config.toml
n_layer = 13
d_model = 768
n_experts = 32
experts_per_token = 2
d_expert = 224
d_shared_expert = 0
activation = "swiglu"
moe_layers = [1, 2, 3, 4, 5, 6, 7, 8, 9, 10, 11, 12]
router_score = "softmax"
normalize_top_k = false
routed_scale = 7.16
balance_loss = 0.00207
balance_bias = false
init_std_router = 0.0287
lr_router = 0.000646
n_head = 8
n_kv_head = 1
head_dim = 96
vocab_size = 37751
norm = "rmsnorm"
norm_place = "pre"
norm_eps = 1e-05
positions = "rope"
rope_base = 10000.0
rope_fraction = 1.0
qk_norm = false
attn_scale = 0.102
tie_embeddings = true
parallel_block = false
init = "uniform"
init_std_qkv = 0.0175
init_std_o = 0.00343
init_std_up = 0.0175
init_std_down = 0.00343
optimizer = "muon_variant"
lr = 0.00558
beta1 = 0.95
weight_decay = 0.032
lr_head = 0.00558
grad_clip = 2.0
warmup_steps = 200
schedule = "wsd"
decay_fraction = 0.509
decay_shape = "square"
final_lr_fraction = 0.1
batch_tokens = 65536
seq_len = 512
doc_mask = false
train_tokens = 494100000
steps = 7540
dataset = "wikipedia_en"
Below are experts of layer 10 (counted from 0) of a mixture-of-experts language model. Rows are named router (the router's row for the expert), gate (a neuron's input weights, with its number), up (a neuron's input weights, with its number), down (a neuron's output weights, with its number) and show model dimensions 256-319. Each number is 500 + 40 x the weight over its row's rms, rounded and kept within 0 to 999. Numbers have three digits each.
After each expert's rows: a language model's description of what the expert responds to; "comes before" lists some tokens at least twice as common just after its tokens as in all text. This comes from a sample of Wikipedia text that the model never trained on. Tokens count by the router's weight.

# expert 25
router:570535523534518435496485479486503516531505418449484497439531473577497515529498520491581521499424501555450534519566571471511533501463530508546434464554518488530617537529503528463474541447485517
gate0:482484520495519635525500447477529449533462534508479498445551503476484450531507487476524504519470507534462523467496509497495513505573552423525496431544483536501517488533516450512446470510490464
up0:508556521436562513514451510530560451501549435500547487479456483507520522478502494499521579477422454610564463539439517543527496586469532477556559557478537509509494540506497577488450484515533443
down0:557463451501503386498532529529484453494520440481521489482492534553512545471489445413534499529518524508576452431516471467478471525470562409466551570419524519482533418434508562501449504466494463
gate1:521429459533473497448533543507480441464420522500449470538613494531471535543530453542478512485472512457527482418516500589497477567454471543484537516500528536564465491490535507535509523445545512
up1:430414534484511415533484538528498462548447505504473495497508563454513512512439523505563572544543455486512570525519468479539502483510463478504438460491488500501472501506574500480486427475520493
down1:558560406505546459523535376481525487593503540490542562484422522534533534557566539520513477504494457436498494513480479467579564467519455448465530557501518484477489480534538559492529536552462513
gate2:547479496546498478524492501528473497533416486477514471499524548542494439542494487468459544512538478516523488480542498464475492504525509514478533414528471469497494555459492501486483475479525478
up2:540505522528558555486571529499495434552505439541435555499527512498487563454488478506487504446553467500483480534535524569464510497563477506497522467576527512522476489447524496520557501500486468
down2:549456481432481509515394553478535462537526587519444553568483459505524487509579427428532488458544497514428478494412542509470511502490535517467532504494530532514544489530432558530550501465554523
gate3:517516517554509433496505486474519467449468535502559559502451514544516468457475536478483461535527467568539443537463527553484464537521506559496498519471489522586491496515468480462493502498509434
up3:416532468518469551514469467436485566525468451498411488505589501464528474523492489536487540500538424592538613499537457461445452547437464485519544524573543485570493469483572644552548511506539576
down3:461475514476481523501559474429528437513531466482446546563448498524439516516400495549447486550468533506521548547484500491517414466436495543493520517347502496482463446502444517495593504514396488
gate4:504520458527586514534479456545588556546525568468520505495471548536472453461547470486493482438467540501506543495550520454499446499514559544566461519515513506553518454485491523507560417460441482
up4:581545490561534511413432512535427484466480526530528503524513545474520549451507476519553484461411672527477533575467525522507441492532449505466451458513466474453521537525511604498484475546489556
down4:479480477508483513487460453462517450499544484428480552473496503467561462584498453480552425501433628566465498528481500398522547430479548519543471565441498503478488461522514524493467459498539511
gate5:421460509472453480607413508494495525578517475560504515576516467484516468456457556556449619467441476510563529458458456453490553511514476464536521527490527622550421433505526481553473454549516500
up5:487502442466449530521529440468498515426441519543462557452514500440530527536535538506538478512492515442486448512561558524488515512488543490468464533497505497502516516547555525472459552573508489
down5:487515461464507526512499515406483489503541429543444474490463515468589442456480507454512526492481547495505506495619527470465562489521479478443464567454534524471429451522446519508511536437550586
What it handles: Pipes, spaces, line breaks, semicolons and the No. marker that separate cells and entries in tables and sports result lists.
comes before: "2", "1", "3", " ", "4", "6"

# expert 17
router:498462430476525527532467457539499442415495451488531509534467460501520540486576533465509461491503530570518517445492572541513502443516511501595562439491525493550537551477482534509533586519582540
gate0:428498477526514470524492537504465580462460462560537406474498463462500500505404458532502429568507473491504505436472535574504475547460492514474501504456540568520461534510551472532512457444569499
up0:447471505426520503571475471532521527491514574525486525548461518465553513517453483524488522497583488534464468481406467529491467516516477504479511579517531503443528589413479519449487502503509483
down0:510498426589485476495503543462460462499526442544441542501409443508442431511523449560564424500506512545503576502500523549477490493473543481405524489523453455525461485576517519483497516522556457
gate1:549504434581497477506508512605531492540450501528462532515582607459417488547516524510517530519488558478481501498544506550446461498555490491523483513495436540484454545452556478514491539485414513
up1:504491496461525487481490524489509525473632493507550564517458547511490520422473489476479542447471499438550489510575474486477551539577513526551422504513488553536471554492439510514505503475573508
down1:487492448531474520425477436563513543514482467444507483506508493457528563522513497528509458502510505472420478524490417489547475478535559471477481525486453483544536441480477494571445513478513486
gate2:591480573460502521485441528544493474508575489486506506438531522534477449466464493469460525591410493538504452470495529452520571475519472528557501525526489561481508492514389423524430528505528530
up2:489545520485459431568492504506492472547465501541498487587498545582511464506487523478523475511522555490482553539501534441553524489501511549497480486500545474488462537496551464515486518520501564
down2:470542549543560524519485490493432491527510461547475454473459528520485503556452462484483463510551485470495478499444475486429574516496477584503481511415479472418435455444524493472476542518525496
gate3:562508499483506487550532619455513415481525549527539496570462521513520512528550486506515569511556606527497491462535410507502449487575531527518517558509437543530463499541480453500463495487495492
up3:492556504486442528465514480444491506498567533537509436594496459508431510467517616516426491496508504498459472491429524507439494492478480503572505459537592491494515494503456464455558505502496481
down3:444496492498427465455523535476430470544528431519403474526446485429537483442493552451513409533529487447538531503497494505530498541456511537518644530481505467485475568449538522510486516508513430
gate4:615536533443506526430495509534500552515507461541477501488524480481511519518463475647513509514537502501466512489553498502484509548494522540523405516503495454532523494467549481465512515529474466
up4:472546502494487560490487483461483505444489508544512477552522419423562567532547516457483502454484546469520570513483473491484531520448394504502523459434456573495489482505562557508496411485584513
down4:417491457412578460584496489522451531485427511483453434552477499525436485551564447482440513447563441507501465523442440592498470522482480484527512437425508493514496494492510449527462503454538474
gate5:457483538473597472430562510491459586473406420440339522397542464534529494493387450397489518506484557527488510455499535566533431496492521521507523487583506535544470534471566508519473473517522490
up5:437502496527487562499544438454534568489469549564547491439513521403522452434499520474454530517456545416553503555513484456412586576522480508493480500515480456541516540495521529479494481495538516
down5:414402490516427464444482532524535498520468469548478510501546463540558514407487499555529492472583557473577510520469523455572454499455507525522458583529598495449528473409503436484430451560474512
What it handles: Opening parentheses before converted values or lifespans, the first digit of years, and date words like in, January, October.
comes before: "1", "2", "999", "980", "990", "997"

# expert 28
router:533535625505484570547551483470483488492514554490557479543504460536557507526468533451640482512426426480512537468508514457531576593570467528501417442577547501464473535473520499525430479499466413
gate0:520538534494645451466505554475450454467459539526458517472457415429510463505457444494514519507520518489460484474526450460519516444473542436530479546465406568445492474556508553550480511547482481
up0:564571556510403471497535478543553502536446490601539485519460504459563487475487559533615494560467520547525402572540456503465536505511518487486508545454539563504502496483457544520479541533528473
down0:458523487549564505514500524474532510501525529525442464524409500453532502459482522474546548447449459494491509481474487537526472544518547489577512500465523496455530506519550490503463466513471473
gate1:528550476505618486472522509535582494529450490495512512556533533467533531510464552479530501430523490488503512438596483524535504511541488490526495521541473500523467452529531534523560512503535530
up1:471440498444568521596524486454540478364508489446485536525424504536531581523518469543522537461516507528485511461484458493599485465499443539511497425493554479552504436468489422483482495506528390
down1:513455467523493537460472488502532500470458458452477483462511512500492445492572489455432460527509479518461552521523566553548500504473503517477501490569480470504562508491491496414477451550477515
gate2:496447507608418471497524500541548596521579550492508469505456520500492479539526530545464577523561536543505534480471485463484459481473548460491548473506505512491463514502522488464495556552474465
up2:507537525555508491531504482438452451448498408496425457544480556506484532440465542511508517486531502560467433467528573471513466474481535553500496568478500483558457525491560471474536522484511496
down2:496510474551511466530448464544536522478496515489502457543522498468451461501467525504531440509512446482505465575472548557489482438459537549412466480540469540525529566550505468522475547462523486
gate3:470471461469447472515448546475513368530543490511509512462514521496449436509544492509508457576562452556552525458504516488514570571528519631478489458538508438515573537581469481547493521437529519
up3:466452492475548535497461532470509579513497530521510513490538477544477451537484460438528489546570497504542476520516551443489475502544513478499489500518510524444478480505520489499520504385564458
down3:508542502510509546583488469562571532536468468515533488470469487553442490534485519538484539538498542545534488518459526520473567464521454499502526572542522525419486546458503516505534454556505536
gate4:540516510396542430527583490425600560503544529507478428523510490518526428492520534514523554583506534513502591484517450471418549524505538569472538531439464493538498510502444484496526497515464485
up4:420506508480495567494404523495494435459451478540483502419530481529536611527581497475475511534500465484416570484477557419481467527510559423498470460553472502503471519499523485522489476509472480
down4:514495483546495513473410393577490507450470518545535489506483509458606487539469428472442457503538551520511520421555536547555540499571511522526520576454559495517452566495498503429455433453411520
gate5:520488463490526532490513515506502479556498557536445539510506456511444477421457445509497422515558467518483544508536423443538488462598572495466510556570567413566453523503468484441499593489474528
up5:553539523519554487527576535537469493506450525597468527544514576496479497469511463547496497490511461440508526446493518505429488543472524442483467486446516492563485457462448532472467487449519500
down5:536518445458575473453532507485480521494458545519503490410550534500470506521529481542576510514488546563583477476504525566493517474568488492480537535526533586485453571492492514465553522448497495
What it handles: Sports competition words and abbreviations in season pages and result tables, such as League, Cup, FC, NFL, WWE, plus table pipes.
comes before: "\n", " | ", " Cup", " |", " League", " Championship"

# expert 6
router:543469535494511577520469446518502485472471549476523575510546452500462517602523574515494504501466482559567498482553505479505564442592460531565480410513521530554557517551459487518487548478483517
gate0:436431465494426470481494436509537529539512529455522472514501485512528468469491451461468425550488380529479505467502489495484616529488557507509577443426530463569536515472436545518542473495583517
up0:474483538501452504550487494468548489487546521523489423511415504560490564524541457525520516418544544505516480467505501527465497529534511507512536493512468502543512493460464488523517504485377500
down0:478506501554519453565504481451451501462476471470502457483477498469450510458538501444505512528479526539481544530440476462579516491531603534451445598489441449566429489428505496405450523499470511
gate1:503414531491578478497455481563519524507488445493531538515546518504471454525460502463518544477438589448491473473562503521465467460440507497501516584488557528563496519477561455476512521438510516
up1:500461508509538565502472479515462526469509448593499413543509455459511499492459483507512457450494429528514474472571464479449485545523522432492583496489442406539518480543519530455412572540506455
down1:471516544515558503576498444490427539512481450493488481494514438457486589424617504442529460519448519502572565488615469504432538589574472493535478481465468498451533567594558437511548506468513552
gate2:513497504510508465490495525563466382555536515528553484461555523496445437498509550479558509520560531520472501504495395482443519528472491488472524425449525443496477530537532462511541522429474499
up2:501525533484482503503480490507464473430524468481486522507538504508419436502496497511481417556513613526583566520532497514493479532499533517528526470522550480428496509474450473512569555544487469
down2:500585403565529545538454414522430519476513474508564554500506470567467562552533472566505538562531525580535502498485549488475453473494488506494461518476486508557584464511517458481549464533509470
gate3:492457486536566488456452497507512458513532510485482497422553503547517489489505487451526515399514465519459537511507524478564542550456521496498494525474418483601431440513447464532521516518498509
up3:543548511524552471477501489453524475428448486488545511484414428470540513480519461476414517458480451431490541470480526504543523478441387485537511480488530557523512485487492368422526531444561459
down3:474472563452563543536458473533426461476522511433538544489512467483594470497526471428532519568489489453490494526582487474554481558435475547516432504523462455525468546518495501508457479460563508
gate4:465490447565490511517488503508504574478455535520582494446416469525526484535570462522503551515486546515492520488449494505479478555496455440527583469427556472550494511353528511517521497504454496
up4:458454552474458498590560517480455492562490553495506541499570509488375465521479524606491468516489513493493505494505473444505516427504499581527448467580504537523494502478541519480510477528501499
down4:481468494445535503442495516510544537551504544487466578522610488492496534473496558557577510523499456457590512522483528522592538473471468573488586502490511496437505575492554537515437494487553462
gate5:483420479473466447472504527495535490426547543533571587482512502508517504560443494468557467493550559455518596515466548417467513468545460520558474509446548494472511498448455447525520498549471565
up5:478495545455467502527544508519560549489484488539473508491483416443512505457548466503513520531516422469515434505486418526477473550471536455478480535463502563531478522492487554469445510481488543
down5:429505515512431545559490561521529474493498519587566410495505542501488540513437487466483511482506428519475449514511451517501488525561526532496533547488532521514467463503544455514518503441524490
What it handles: Pieces of four-digit years and date ranges, such as the leading 2 or 1 and endings like 016 or 024, in text and tables.
comes before: "2", "–", "016", "020", "017", "019"

# expert 3
router:504471525486473496503529517519444500498456544492443527497543505507523542429512539459502485456475465518480546524522432533499494527518568489501522452595455434483557490517475496531492587510423447
gate0:558561461555483506464500533453499485506479522454511482507504521425461433531444465483432515561532431462461497468508493521534597520478504503547452450473495486497623434526531533462458497517504487
up0:555551422470590507536564518401449479501467512604497551479542549545485431485486495477517482460484557536446521460472517455507507488508485423481487449553457452503503564550441560479473543468444501
down0:511452454536466470483476530491396522546523495571451492515467502514523506489475505554483542465549525512565489458499522413486446485485447521453555494587545437519427535489531549501516525493510539
gate1:539480491547479482566480408477365497546544525543575518472479511534498494390553465476550538472483516533446429521468500485486522467489530547552493488427532572421404499496521522491526596527467487
up1:611559487508498517544533462560442465483564503516462500521475453430514477443562542511539488495460465523544481458447514515486494562532573425567529512488512510515468505419483529551420494532532486
down1:467446448468513440503451448476524521479494535589493472498423452494504531499516478465500471521538499529537508476475483511504507513504520435526492440569567511495482571550477468474399465513542475
gate2:487466459552527516519532518528488555485505514481486547574521455494452607457515547592420423544453519480473438501474472537551555500479454497521472489450458487520504352496457481487493538473462544
up2:540500515410468475533456486554503549505483554557479497532531425514478527506531519571576478537513506486523453529525505447467526570470497495512497467480413518451490493535484513467480437517530506
down2:476496453428450504464526472556488539521472492473479499486434460477530561479504476454522541528406495536483534399449543491496485551525503471509538540547474428528494499492498568466477488597574447
gate3:476498471503493567613589381513492551557464487513488438510512488530514504524443447458472518498464489486504517477553463541525582474466469482569513534468571500549512461480443509467481533475472543
up3:555483546541477543472480525463574597458480518502495480486516544500590501504527448487541476499547521478556554551465501555432524455545421452454527496428501493507497495506468515509494535479509416
down3:417489427453536539515496478517534497475508450502529467506521490475474560530527486528464499464556481469506454520484555544499437523535506536537484449507515451456489512537469532472536479497468503
gate4:477525483478520471490499502554541523510550528516538483448536469559510522472451445528438488445473505483519489495402504498515476459571471538488545478505515456548492484494474519527482475476496494
up4:485454430499511525488544507566486577516414512471534546409432452518506510442521488495499459544504510493499491527522502428537438450505561450521473486543525501505461523422445491452508524482499529
down4:501502557473491576509515483438462493488579533548533419557563442514500558488575434407480450469524473486490413518498529577516459493478440493539487473495506496548522478473514507512520519459631499
gate5:511458509448465535520450558472543442511443480495475500591464494528541464440519474540497502515515509504519516467529454488467483520483542501592542476494527490449489466475503498508490448509493492
up5:453519513507484448438434534513514519443464466520512480473489512505513518497556536498547515493508475476541506420516501489469501551500515570449451439505438490374482522425527443522597477483488530
down5:531510502460490356497486478468544503508558539486500520507534548485480461491434513517479536498555483537500454453455508484456424553601477541499525508544482393457498534530493527470344503544558415
What it handles: Periods, paragraph breaks, semicolons and closing parentheses ending sentences, plus decimal points inside numbers in weather and results tables.
comes before: "\n\n", " The", "\n", "The", "=", " He"

# expert 18
router:465567507499468434526549412549539580507511557573481471452477455501452527520508486454537548504410496497548511526508474505506560446544527502537490507487539499519551471451523529398447572510515452
gate0:489433536529515557545537515431504530470502553509514450414528507520618572439517487415469504454528516601505545565538442503464487471498475419520529536514521508465549484553507565497514502490484545
up0:490425477567359464468497500407482464471512484528488468459468518522527483486478496460444487432497580466519485485488449503500496497490452487551565501494528474489501538464451555483561496494457533
down0:533577477558454490497418472485534460529605462420495524515473484561480534505466524478538531520523507494487538567476500460584490477524450433514490510510540457492570600540556502475559514518525528
gate1:458499479470457524456524517494491540484435493455540541485480505494544441479485506486535608455512534480540510555478487552522522431542487538532517426515483466483471525487554568583438539545422471
up1:485519491518467533506470466457493480491510530567467485530493452497569447500478561452519523470514511492522524504465415527586472530477463467498519464612427487527548457469556507572461491445523436
down1:503520444540557531516566461487416466479521570525467448524489495459586481416521469481515467530489480539478421424461501454595522553505471489515528470455479503524501494469487537475551538520513471
gate2:452451529467488537634507562443527461533563471487528450470458488445528530486515480452576490506449525487538485433441511484440473496438513548525509459481534581426485502558489533495516507581508499
up2:498539524511423486541521502473458502446404517540490571546530466541501555520508564570494486486499542430521473497512469509546514437491461509504467508511460489479593493484501510527534470523492423
down2:533448480465537569458477543430538546474419466467405467455432519482555466540553491532508501468460556543517448489469513564473628481479436438451500498528454486540496534481497495554581532447490510
gate3:517564499498623502505524499489532472497508484484462474451469485525566494442528494511477488538475547508466480439518507554463507534525528513535471496460484482515464446506414455497508489467524520
up3:477463624443571540503521539501528483477559487514455489477424456540503549485505539472542542492420469469567464453487509490384497446540515537451525502553515412519435485501484477494435518536508495
down3:490447494517408458470419515455519514504554429463511488479525498551494517485540496497495509555517526484509474507514535530553513534458573530479434548507503526510524463431478455438373532516553499
gate4:465522492510519498493460423450493582545529464510538553473487477519504478431575530492489436478486474478539445498569470544523515557545450480566574456491511519495500504443497451506587484464441525
up4:541530541472517457442465496435450499504522505521444528560446478506481462536517463522500483485512522513566490485502501462511495557459550483469452552531517498573457501372546487517433569461484529
down4:435494508462517423510496508532542472481443473496503528527502490498533516541577513365421493436540520459532487438553510477445467526460552504531478572451529594451544517506474551459497494493562432
gate5:490488514547490476480497473492533485489520452531432470474487382497462432499532551478552450500471433483489578613522484498482508512460488455557483500478525542540458487566534486540523561481488536
up5:489496489522561481444432416429516490446411449474488476508525493482501496564485448420492510548483486495550394511512541538514456425523494462443501489399495603561524478539514498454508435537528520
down5:469518494541508484520491455516520543519470460473517517508506501500558498554490475481488496531495534531462518482472516441457533434467558540534530505441482470518579507530479466515538457487500480
What it handles: Line breaks ending list items, table rows and infobox fields, plus section heading markers (==, ==See also==, Scientific classification).
comes before: "| ", "-", "|", "- ", "The", "- S"

# expert 11
router:518462479497517506436538549478478489459479636463511506501478475475434424477519587409598523508528479548509462452457509521426530494542466482535498431452461440489477494438456488487486514473577513
gate0:490567508501515498483481449488468456508456528479527548437513556498469512498487533465572512428526485476464410530497514509491555491486564468516473536531528533518465508472588498545538524467541502
up0:491551509519489513477508559539413558544446481498525511544537485556464518507449466519462415431443501513479463503616469456517471493494533577576526467497546537511559553554449553559435457494438566
down0:492452540523442512447493476456580496475477470483470536480496427489556525494517524502593491550462514523476560493500480504484446523481490516522459470462465505507485409466470514520440440507487429
gate1:558462544456512529515426414495524450424461477491559469536506450518489426519491552500501540545542460513518479504524497478504480518545589430459559533512527576505480544519532483519472472467443518
up1:496535479430493524507487560526525530488498481553495494476487470494484534435489514523499474483492514541515492454500488479550461539452470432495511473586565541500495411517484518508489484496529559
down1:514486543475449562465473498517471516581494569463580542532501448433541470511528624526527519438503561460507546477517500490560479485451547492447417496509467494477553543490487593443544513471511447
gate2:527510512514503544466505513562495551496544457472578417523435486494503521468499498411536459530520505565501529537490545621509476563415529484547508502471615478547462481464499519546543508522431524
up2:416558475510520499439469431496464535510458534479466527504488501501535497501481507552544474513471434537554549468501479463505495398497606478469463503507538446482540504375484445506476543517534548
down2:452567481454522483480490541549476462491429537476585549449510502443527492531513487517489481500481500457520471569435564494490574488468416471481540474566467468513494525499445526452458575384515451
gate3:579591471477515494502501519491548446492510433488500449505506461559476461450517511497452552498444507484505556507484550530490476475506506538523522632479577479478552493491478418408487568505470475
up3:468528509556556510548538475469521487540551537530507424524544539566488479453502551514501517518447437503493550516496536509432524494481515460554497483530492509526534513478464578466539519555435440
down3:539490476491505487523483512440509508505481569441423530463536506499550556559562563445556500535503509507515486476441529454512534447561546464597520500444444510483455513549404513544555492445551489
gate4:497442475556460542553536501474483562463510475470529460483540452564419456486529503558486457473506479477489509500451487487450559486503543568459451459468506475491466498429556489531492485470542560
up4:560519563471537580519495543474527487509518458444517493539468579544527411478450466505499549504497486464468452484530446526505557553454457515380499486573486515492527530491498560509531552552513480
down4:513446478605438469543568482491547479541522478460482512513549531526513500573612469467469369517560517524465533407490500468453568442490504560515448477480516469532498536475524570494489467488471499
gate5:549525590475508464506521500549512491500476510427533510455522509503523513451513482620355466487523538460461492491482448449498517481458497564481551496528437540528514495506484527558514462553508474
up5:510456511474487564478472518530444522469488467522564467488564563544476542523479482533499491478485473560488458483518488543515416527511488495422593557490510509567465504473540459416523499434512557
down5:494556485522577483413549458470471447487496500436525465480474500483463512518496494494454521505504494460492478528554489539585477412470486545550582500497558540499423539557482573518464450462507621
What it handles: Numbers giving counts, measures, dates and table values, plus words like more than, over, approximately, e.g. 345 MW, 7170.
comes before: ".", ",", " | ", "–", "th", ", "

# expert 21
router:530529522418492539450551466447494515489493449559481518513418507497509573502545530568451431476467401433586427518538551469574556538514538569545460515500548467443507541517507476433425474491568447
gate0:464521481527574568566496488448467470484498537417579465436526462501454457461507516494554580468554508478498561511525484471459514505558572534545533505490573514528508451515451551480562507499464482
up0:449453526453545408545539434494457395496477452441509520493484499543529494502507425431578448577528446447505467588549478546483454491559466511560486476547554517532473441549540439537466513589493521
down0:527551519484519453501498468524519538471561493503485483501463529509421519520552533484471466450556518515539571538505460452525430445502447518428528531469536502546509376459496476424515545495438521
gate1:515453476468476494496496527546485494552513524556465530473541522516488485505548535475487492588519519467508492535524503451461430481478521548457553497459463550530532491489536476459504549516532601
up1:505565521422448546526504474440458503493469546497522440486535514468521447466481495499501516476459476492502499517485504510493520518487468542486452516499510453518527517465500506537531510550487421
down1:531534518532502546447462472497533536461564492554533506460498500553493495457408460547506498433502514518501506506516447486508541545498543535525520518525426485554466486545488506505544447510478510
gate2:476557459531478434503508455400450583521507507511439491607499483507550506458499435442477470483503511455525488551483454425599577557504522504469468471566432456465560484546535498554488512507464505
up2:561441461470483505476544507521466462450487481482480509524482530504510439493457410482513477506482480502496496509527521542501505559552441489543529480487419457553497501538538512547457494416482486
down2:580430521491538453475487514536533481510506470557541497404503481517531492585517516502512548513553467470426463496481512482471479456423431515548448514476460494533484494430476485470527544470445486
gate3:524564547454553471534439503534544545522482476498527504428539519467482487504513495488509473526490496468499454499506533498480500469491480536540516508524505538456434543524517554496514489485500488
up3:498508519476472463527473553494494398503533506466594451466476493489487613510530480531518481485473474508459491421408519613490517491436500467454461529494547487428463515461474528513458478529476479
down3:496525513523468466522492497443526525483523493521514570536512461485489507525511510452483522527524538560485463463472446522429448575498565504532434551429514603546437544500574446429439537430555520
gate4:608436448545548478553482565512512445429485546542444470504454536562456446508468506546511547471533526493507544514491479550534463463478497464506507466518535571531484499484508453534523511539489484
up4:537461404485520439515510502522492533524522530455526562505423457512437456526511476480473463510435479586407472525535412490528512494455547452480473490569527486529464412498537439574424526525513527
down4:519524538514546646441526455442514546507569500437531507480492475456483519486567452502519486536537471493498510430539462525541522465464468473469426496487484529454547499525472447490489570495556574
gate5:475389562511481502501542563506462430454547510394466472433604529554538440484464517510487547517546536478590500487482518526507440493438442547477549519543429525476575468432454488494529474505520481
up5:495527516542464433488492510463452464533440473515513545440535502566504501535481571569465495493467531532550409451476528454468490497467593458499562499538523480512492491573546519476479514512538462
down5:456532473537555478561511504597468526458526507581539498477479524459499529517545527493470514500496508434558417467503488503497490496462502430493541540506570491452423480519624535503552445474606451
What it handles: Cells and column names in table headers, especially election and roster tables (Candidate | Votes, Name on the Register, | Player), often starting with C or N.
comes before: "\n", " | ", " |", "andidate | Votes |", "; ", " % |"

# expert 31
router:482448503473548534482522440511537471513474564447464488473493446523446529522549513484567460474491496482546495473539512484479498478538498478553526444579509503558523531498474520483482567474580481
gate0:514524501433496583516498468591542455589466551516554515461516480465427482487532454458520461475520454530438515465526489430500507441520551483509510438513493547517524526486475471489556492516547463
up0:552507447513508476395571488555587486545489511505506594562467558455546543540504489525477531486553500528545475470574561426470523571486434568506429506450475498484474524551507518441453470450535504
down0:537453499455531488487464424465532463518474539551501428487492474465517617506460526537508476523554465573464526432537588485477521501446537495504457464454557506530523483515468455493541514531426474
gate1:423443497538532525510493512493500538490494542467494529475507562478540490481543478469475462472508405495430544536503516551481578545452444411529412511504492562569479506557430503489543449514446568
up1:540566615525512490431474522526463517502469541545475541439495431476507500528546446508498516487494492546465488525456475562457553508549423482550505517487518510567527522471500553497494530515544465
down1:441473471514496506388556487436400476537541520498489540434533497478485519523555490514547477558530534408535477568463525562540527463483510497505496482476486529521564483464493404547508484513555465
gate2:517473530463500509450452491548530504503495494491510591477497447501507519528529467484518501506538472493496512588511507423495473510506543468450534493512561528485530457544523467532522479501459520
up2:521412522454525473501475465452540500537465503459576486454530547525421456421472510508454439537524489478467468428538502452539492526521479475409552544543513502576471552538474443511511501457485488
down2:514536520506431474572445560459544497498514410493500394466463539540434461511513512580497456502484595438589466469590610533453416535482490472502503465465462481445482579557586476506512499539537525
gate3:479450543531436513511503521497489574538550543531419461522551507500469461479426496489537458549512487441494498500380563560505449490480487453513492431474547483508433467508540491469483479502471487
up3:610567481540450418450501546502478583520464463458614562544465587483532485509532537515474444504504465526484537528486447420508463500526499515490465503462576472457443487483512442491578441547503443
down3:455507487502484536490588490484477572458485485493562506502540488508456522465524469461466466491531470483461494524446409542442463461549469524432576535439520579476487483465467424502460513488505508
gate4:553412532531486540570474486535553476567457491518519435519489481530489518435504552518576512483605473435521550522505420502500492495503504538466501481524545491571556490436495420484588453481526552
up4:480492499514479499517519427548523469543521506535502485459508447481553492545553536435507461526427511427514547516459505483476573460515515513501502534476491515530562531483436510542503487497516418
down4:433494474504533443456451544527468456411473512565491516513449586506563430513446469546481484505428493557557506513470521548546494508457487543488501500514509477535459483482501541423541560542466488
gate5:489572375508420502505450479411540514468485468505461513490513453513547519497546473489552450373449493538555479418467478509511408451527562533505566461499454469514519570563507549487527472527489488
up5:528500531459540480520446582377511406464430425501520475474476486576497496457486455513500471513488503473417446499488543503478488519462460468555509484514516560528508536477523521543447494476456533
down5:507509524520436525477507500523350480417513500507462418535495390488503466447466515536515518478518461472500527477509491463480561482482422506483518477502491480495515429491539494480481535510487518
What it handles: Last digits of years and dates after a leading 1 or 2, such as 1815, 2025, 1971, plus some coordinate digit runs.
comes before: ".", ")", ", ", "–", ",", "\n"